Weights of a small mixture-of-experts language model, trained from scratch on English Wikipedia.
Experts: 96 experts in each of 11 layers, 64 squared ReLU neurons an expert, 2 picks a token, a sigmoid router.
Below are experts of layer 3 (counted from 0) of a mixture-of-experts language model. Rows are named router (the router's row for the expert), up (a neuron's input weights, with its number), down (a neuron's output weights, with its number) and show model dimensions 0-159. Each number is 500 + 40 x the weight over its row's rms, rounded and kept within 0 to 999. Numbers have three digits each.
After each expert's rows: "comes before" lists some tokens at least twice as common just after its tokens as in all text. This comes from a sample of Wikipedia text that the model never trained on. Tokens count by the router's weight.

# expert 49
router:557481548529575501464508534510548473540454494480507519499542506511539475484554497468505469534470475514512501553512503544535489493505490475529543498549427583600495539436477487512412510529473544498512480476487517545575519506519465497452538521562422544487433493507529469509490530513532532521470488453452504463447507484561607491399480462411441504443519438496518513511483485500606456532472390506381540505521472500449514517429458521452503531487502532549543447491445485474461536491527492
up2:535433495593523476486445526458544438495480493507524476516396493491610460472463555479486520444416443579505531500554582482481493488497519488481474497566518563466508417487419526511480616476488517472473483479408496524522500539475475527443491538517491485540484529494536464536485495511527555568487521518502525465460511535501556548515509543543500480498508466507493514550546554431536491537499445472432443508467497545513556506505548447451509525491455492516406551466426535457501449558524499
down2:532494451536456405478476598481497508575465487568480438550466525482473517444452525474441502533476567468515458532495491539493445589450485497508433473488550555493469518498499483461470590488475428518539453531449493575486511583519518542539493534502502492468505476504455506495540577526427493485430487509545394482497527476451494571549543504587524516550505455432507487517483437534542534456474461449486460532497483517548468524533451508541550534496465539489432485571514536479519506547518494
comes before: " in", " by", " to", " as", " on", " from"

# expert 53
router:603449505521572513446506454529518468472494507461444460456523549483539500438562484519576536538557555581494488549509438477479451555501467532539583464530520470547534465489549494534419507523491513461544439453526514489517532515480445558542450487571525450527508560470506484454462511496499496492486501546425570491517570525542516437407491468522498561502488458545513555477488517520507487464507499457404564480502431451514482438542477551506558507484511510555515459435472509530478551545463469
up8:581481433466497453508469505515498495450544544517479503500442536538504502457499471501537477521541544560543475473532466516537494509530430591521576419503531492501495569520551499561484478488463481492542500510507471502516616476506473559549480450534473467536486573504524491480511509508544475474550506542511606472550495543474546398415534582480488490562463492553514512467471472423517473517453472550454505456528465502558391400476523572500531483498504522520492544499499489525511540546457547
down8:467406425512487484459500551519500505469525509569562433471512496462467545487506574496493466567536509489526516484487498523560521467485485522488439505463576547512460496575488511446482505549551468478516500516501458552559559541476494593450480513416503484519463564457434589483476522565531523475451492506496565587540427508422512501489535498476487464500501470455505571493496439493485542479439482499563514504573455525457566510548529547504582505403516465444492503565495525483519468544484500
comes before: " |", "19", "C", "202", "W", "B"

# expert 83
router:522462543450528548467471526522463480498552521451510466557495571507519475487492456470514474584495534542543470552491544501491449553540525546493520473511497554531500471476469534482432468494541534484472526423506570475588571576446485535508461507509529430532496528483508534486485485495503562505451527490461526459513547427550554482431481557474472525418504478488505498483487550518546543559498489473420587511451386497529578537396502546469461503491540507463498439425539534507485530545476557
up3:512428522459516518491416462535471500510442541504528476513485495474538533462472471528515603486463442441498473523576475514467451477498478521517586473531520497475507472459456505445469530521593503396549526496501491390492472514492406476501509597510556484564484507572485573469468544480543525459489438504477502487501519494485454534553523495510547542502497567517515402542586511535508475489504509508468534569468491486532521450502461478421491420477513503499501490416497483459478581501475552
down3:549532478458500527474463511571459493502502513500438563446525465463565506544519450534426485480459509465518489496590474518528474463455487510513530532495469468554466521550467476474374477526555429448518486474451561507433468532569563493521506628509472503534519440534558494460481516477480562470548491498495528439474503510560496488521558502458455577517455516435462482466561529491531576531613513527524455475453473492463522431488528536440482508530499524536544504453455528523521526484498451
comes before: " the", " be", " a", " make", " his", " have"

# expert 2
router:534490489485546482445469567571530420556516505467524423527537527498488496494609515463499453531474486509492457568492495557435486527518485530492501480503516502535548517445537531461434576502484447440484491498447472502581510508521448510458503497518543484498532508487506529522458529567507515470507507504381454528478507500553594520379460506438472493503569422506511518522471470531554449538527497548375493471519505488452509461463466533527527458499521564582530459475525457445457513520506498
up2:521447455535413490434572499466525483411491533550544523488569539544444473491564483508524476604507497530480485498522538590520480497563499593491508535489437524448462477428429493515465481509455514533485486519576584538489547500450493525490486531514538469546535496531489480494527459532485512513515481503503454529462466494513584497442572493401546497516523483531516405442506506570501461503465515453471474524474537546468441544420566451542523475512534484544460527494554464487440527477503517
down2:529487505437451481500492455493551503464486441501524489511538537569471501553536563464473500562492435469499477517475497443545507545506492468525479524540469525518525512442463486490558396522413497488546559508484516490523529509383516501509448445569523542499522450385471554439492458517545546468460480533478515485528548445490483477486540440499523499451519526490463503552456538449501422486548461448502517534486564536554455528588454515514438535539492457473506443517503623517474476531523441
comes before: "-", "=", "|", "===", "==", " also=="

# expert 56
router:609497514479543552539536514545495430489467534540502452477561519522521470527557505520502454532483500508501486518473554516534517512524528503526503503592478527575500557424488510510371571532512459528469495421449531515602520531521501560491469502575496498473477512495525454545464482503488565462451476491464486479482541434566594483474430490420542484454508507562519527534464537495540496504452434532394548491552505458492544507460473509440462519491470516560455435468541492492477531508485473
up2:534471470433549530482518505542607519502539540516447542494550472502557488435449512533468456577519462544544514485523485525505525568475485473558535561476572584534565576453538490434476541466500439521495512519600436490606520513482546476460507489531512507483491499444466549431447469532454453513549526496485522521517526484511555540447522520458538399503483483497560557471405506504453547495499484504453540490506504505468481484516493492510399548487475499549500511555533474532452473522502447
down2:532500472490564500468554513476521494512474509457548480524432443444546450483483384533491513496450449485510482467479487491517609448477480513489542515460492518490554499485506458487532533529503497466467410516521527518465529481545556476515508476511486576513511572505476555448525567516496506477461489529435469566533607524546557507538520489510498417492472489466503566542467509583447479411522481488440491517469455465443458551554513566551478532537468500595532505519573460506445508499409475
comes before: " a", " the", " also", " released", " not", " an"

# expert 39
router:578460519481527502426483520507537464445484465468477445530484505571491486475581470491527476581514472577483468544526539558534446542453527495485528466502488544591550475515500540548419553480469494475526505444533465528545546503544471514497516524580409438581476513481475537499482516521492493491554517446398528463457563491544589456499495533473420470514516455556539509481478461456531463517526468561425536515517420529498443499471492465502473490515505499537495471474552526519471564550455435
up15:514483553444436532467543475536562523476501517476421497478574522552487545570471517425491446454517499486483558515555484423479430506471440478435490542513458495548504542460408528471460479471441474549535520473536466537515504479515489531523482557560500518519458526482562531589614455547512477453488544532485468493530519511545520421481509472448502491530518542530448538539445531503486541580555426536554547530541475501551430474509458543518507496542472493502427529454470567534490508468487483
down15:482561499548458488572489450533465503499493427501464463492533576533459489489507516549472473515478479520502633543462583547562460506510491446481492487506494446487452510500478440530492481484471476527525508506522435476457545529542476525468553547495472517434459505542518548486536420538505506490487510483559474430477508443511497480478521442593497513567457465477556516479516538494559600559549515491500463561452464514541599513539473521429423426452471488517502452526541464400504507504469500
comes before: " ", "\n", " 0", " 4", " 3", " 5"

# expert 89
router:553502507546523461508490526486503519526516432534419480499535564502531482486510414484514493504487475503434554583552528536485510537476430554562535439494501633567536515418516488507438498505541509485558494466506464498529504537491514514542488492543492568552522504461517502550535490464472532464484545478423466451481541447564553511416525503498514506452497495575533558425472442452521435519550445551447572466520505555483523433413488542506464495513537483577496453474520493473485509506462465
up0:530483586483486475574502604496522563492517508421466554506476561540519465517533534571531550524539521535462519528603498506481495509513494469533505469519551526544522473446509448476447490487522541469529505489528500508506498491508449470512523452585565469518546514455497521488479476473426505529556462509477506473403481529531618496473466539531505590444522452487460408496471479457474536520518531494506449473432512520469467459454404505560509445439474575541447487529450523497500465453531546
down0:475542481469483522427494504516528504525600540536487521484529509509462508429528457526493473486440477458527523492535514512574531502499554526554490459496526522453497521532443544464520523560513500484527550564499424546544459502461537498490489523478522441552599552526496511431506580545451504461459505490478565426541471538528477462436482529555553485498547503432475452507464462512549555559434527570505555472435448533466459465518559482447593561492512493490582496517457513544573482448525463
comes before: "\n", "-", "|", "The", " ==", "=="

# expert 47
router:539498487517543543584539518470541484505496495517507468497491587519541501421566522515577469623484537466497503581531564479529393549480474513525520518555519536543549522452483543549407513471444498523519496428502491470537542508531527488554458532562508534572438490507492517555456464500510508536529460521391530486525475497588535476449467464445461449514537490489526540509533468523521467547463518491467580498515470503498484481494406509482497515568489489540507425445497489518496488579507481
up3:499531552546537504478520485450583492541533479493441495432506482497508479543509475487551406501536512483507540517492503537524420477451473503442505495553515484503495431513516574498471458500469599507554537534540477434550520540568502481509517521558511504491517479418512427581445546439481503550566455511500471533464505479508457427489450491456527463502482479500483490541488491456467590577429487378516553590473459502532462500479477460455504497519462484470410446464540538473487482542500462
down3:434479519483474494537529457514524467491533507553577488484473499499498462547504523415452501480496524535481545494539463422494520472495488538542544463568514442567485490487515433541479565457483459486583527499490536511494518560428471511530529537418580469440466509546509467496506450527411476546512511496594528520576566510510467529507477526469471532463509540465497502515470471463515485488527460436458527537414588457469535514473405515531519529542596394484490447524556491486441482536505488
comes before: " |", " 0", "\n", " 1", " ", " 2"

# expert 4
router:567411459492526467532526458536536450483511503525523468529502510543494571434465447442501491478524516512470501635510490486519476555493489548534538400521555510525498465487503551560455573462508565491576508470440536524527497542470512504448455537539475479545477487514476527471549534514518544533438495493443542445566499491560549498426495523511476490511512503566547564544506453501508471592487413465470565491485464502435452544424440507505460497436549510536520480436497490511499492576505486
up0:516549494518537498541554439545472516452503448472490524589543535637463513507483527558529460483519496493478516489553483440594474470518521492519522449475509496520562591578483502469504467387528574532511543538461512508555533496499546484596494457465524501481478502521531476501483457487470521438461534451491522475549519513451503509513517576500546491541522547499560505515510577474510508558477481525558479520505505471454497379499555541476498536524493504493538531463504420595470473460436526
down0:494493502532516493499469572549504583467539598447498459555548546554514475521561449577416485472539535546528443453524499499522503428463462437472514445477556451457514536454483566461471478477487485523496457505506565527495500536463455518513522496538543475450559506553552505462570489434484451482537522472465486582457473522522479483502418507428505470557486508470488482560477509500466532460504518490516426493504466437433477502475548479488530483526426562493586516571494511457436502451539425
comes before: "The", "In", "==", "\n", "===", "On"

# expert 48
router:568461504533527539455537516532527443559504501552461467442501529475527484468585479485551487515527471455514488599516458522475375530523516495487576479569501530587538504495501495514419549493497521486540492440503488500500556555482533487460490544498506619570552518510490476522474470471503485494522518458409500524527539466552597473452466545469465573557509480537531526499456529474571546535518472436421544529507462539505516543449418492519479466515515503554495511497513462502434542489521460
up13:485468518546558529490524625493460513452507431505477430466463458431476502556514532469562550481477479488514576559473520553548399494589518504504555438487470501597477480443482458478523532534506465498500557534466508581490461498475452510498494538439515501456535552534551514471437534520467500562560486453528521439501493467483506492512506478493447505512480492568501514504571497409471454567502444525514503509523457536498551542451465462399548425442471494471475504494539495466540505475483488
down13:513538455519463502497503490533428493519466510490435510433523386563448457464509530476505450515506454473530527478475545538480489541507537412462525490524528433450456445531478497502558493556595507515449450518442532479441543554595503579482479567389566526551514521514459494502482479477494526501514501538571430458468468446487458506445522488585541507521437485476509570489516576535520512484570471491483526554528546492493513511525505519518509502447532461510453521482507583519558470499441487
comes before: " |", "6", "7", "8", "5", "9"

# expert 12
router:519477543481555499443453562505523405508528473494503524492498483510576463507553528545487512526463490515465465522492438498502499480478497516477514422488534564556520462493496524455408496490474478505479485414440519452565477573547547563444500538561472501555472522509533486517475499468522490463409479465389497492559567484608543455447499492527431513457470487498472540539489458516528529546515472469407522482474454476544496490430455540437457443437536521554490451406499516527500522494491471
up2:498604529421494546484511516517482454519486566525447476448462428518457548531544481493521510430457515489418437494555488505430475548494492568487476494478527499507535475545495513462466489467474493455514520393468476494518467526545520507507528512480534489552438480429537497536503465447478483578456532536483462516559445498510504483510435479448498424427528516588485487477518485518466455557462497430517443488478394425531461492507397524468486499521451481534416498481549480486497451549547528
down2:444542566473492539486514476518420461523453515522513460498516406546544473535457470499476499534478446474562486473506476508492539560475519553591490504509548525539543481576495495465499440466463440485520544550543523488600478484511523501546542476522495494470454551476488556522521467479485462423485529595530465525431442508470514466490461525476456548453511514512423458500565529531571559504434536462501381532453510425459499495551489503538557532498486540553511512470561452488459453456547467
comes before: " be", " to", " not", " have", "ed", " been"

# expert 36
router:577496476568524516510516503512546505481535525520496454520498592483529533436564466453544490529470500454502517577522575505482431519501475523501516459500481508523568438460510521530433502570481549460557497468469473525597491490523489542553473471534458556507449569546510492548481539489487510574472527504420498470467531437563532445445551496532535548532483467511589531556540484560512426562469480508445519470506523501512510511451453505437432398466462465545481454453445542489468526521537523
up3:567554472486485529511528462570427518485519517563465505513471556551550538433486547505496436531554488583498551525498431495485512548518495539474513575463434488472537577511569559535504525485490417457532561480477503504447511454546497521538400457572452497483511487522344417527468494537500454466569448501429478494540516430529525440527504540506544476495505520498559549482511452494501496502495489524545535513493503491538482513503412465500518508498523506526512574502484508525509526552564506
down3:502509461484482516556525463591557476431543477470467506452531532474463470522486564491496439526520567458499532481472484541592449502484497393430491568459540463539527524539533498441526540529517517504569569456515586489485519536522465503494463458482487489534509499472442424529466576424403519500440458511511515560508606472494523489571523512524545489552529448512506528481562469540487549454492485525471492565463496430449452514466502528494475471512480582477473504464499513478439550491461481
comes before: " |", " he", " and", "–19", "–201", " –"

# expert 1
router:551510537542544514489517534527547466435504521518458436478552548500532559423553492495550514515477454526514504564524518500499438495492484563447557471499469570534539486447517491497438516480532530524576466426475540543554469473530498513470530462544518564517497546513464512506504484578481527550484483475469513478555573447581621478475498542477516463475494493504581494439478503469512483540466499535406531575536519487505453515425439482486480420503446578569481461466438527485462541481531545
up0:520557484575473590528566504415455523482505515496474480464561480568485503423480518438550522414558540462568472503533555440496465461458468470415603549514466462488485471503483428498484525550507477440502527437525451462557497458494528563508514484557519509484490597541534442496474456565532467491503476488489560459446475477524456543543506515474526521574495507500557544547548396512555503540489500458490534484496548505470488513479493573499491529441455522506452520485525465461536521467515513
down0:477508492583463465570513516558491533561548437422510513485500416540530425508503482552519548462533548504565502544458526512489467523462544483459441508510492527498543499545471522457467487437495499489508480470509464552493494478483553472532515494503455592439546467521556492532517471481525425539484508528497507517564503468528508512542587597523505453528429576552505458412533455444532497494431540488401567511448502504449527427480482455487464479446441485501507533552453546532550469495466525
comes before: " and", " which", " but", " who", " the", " including"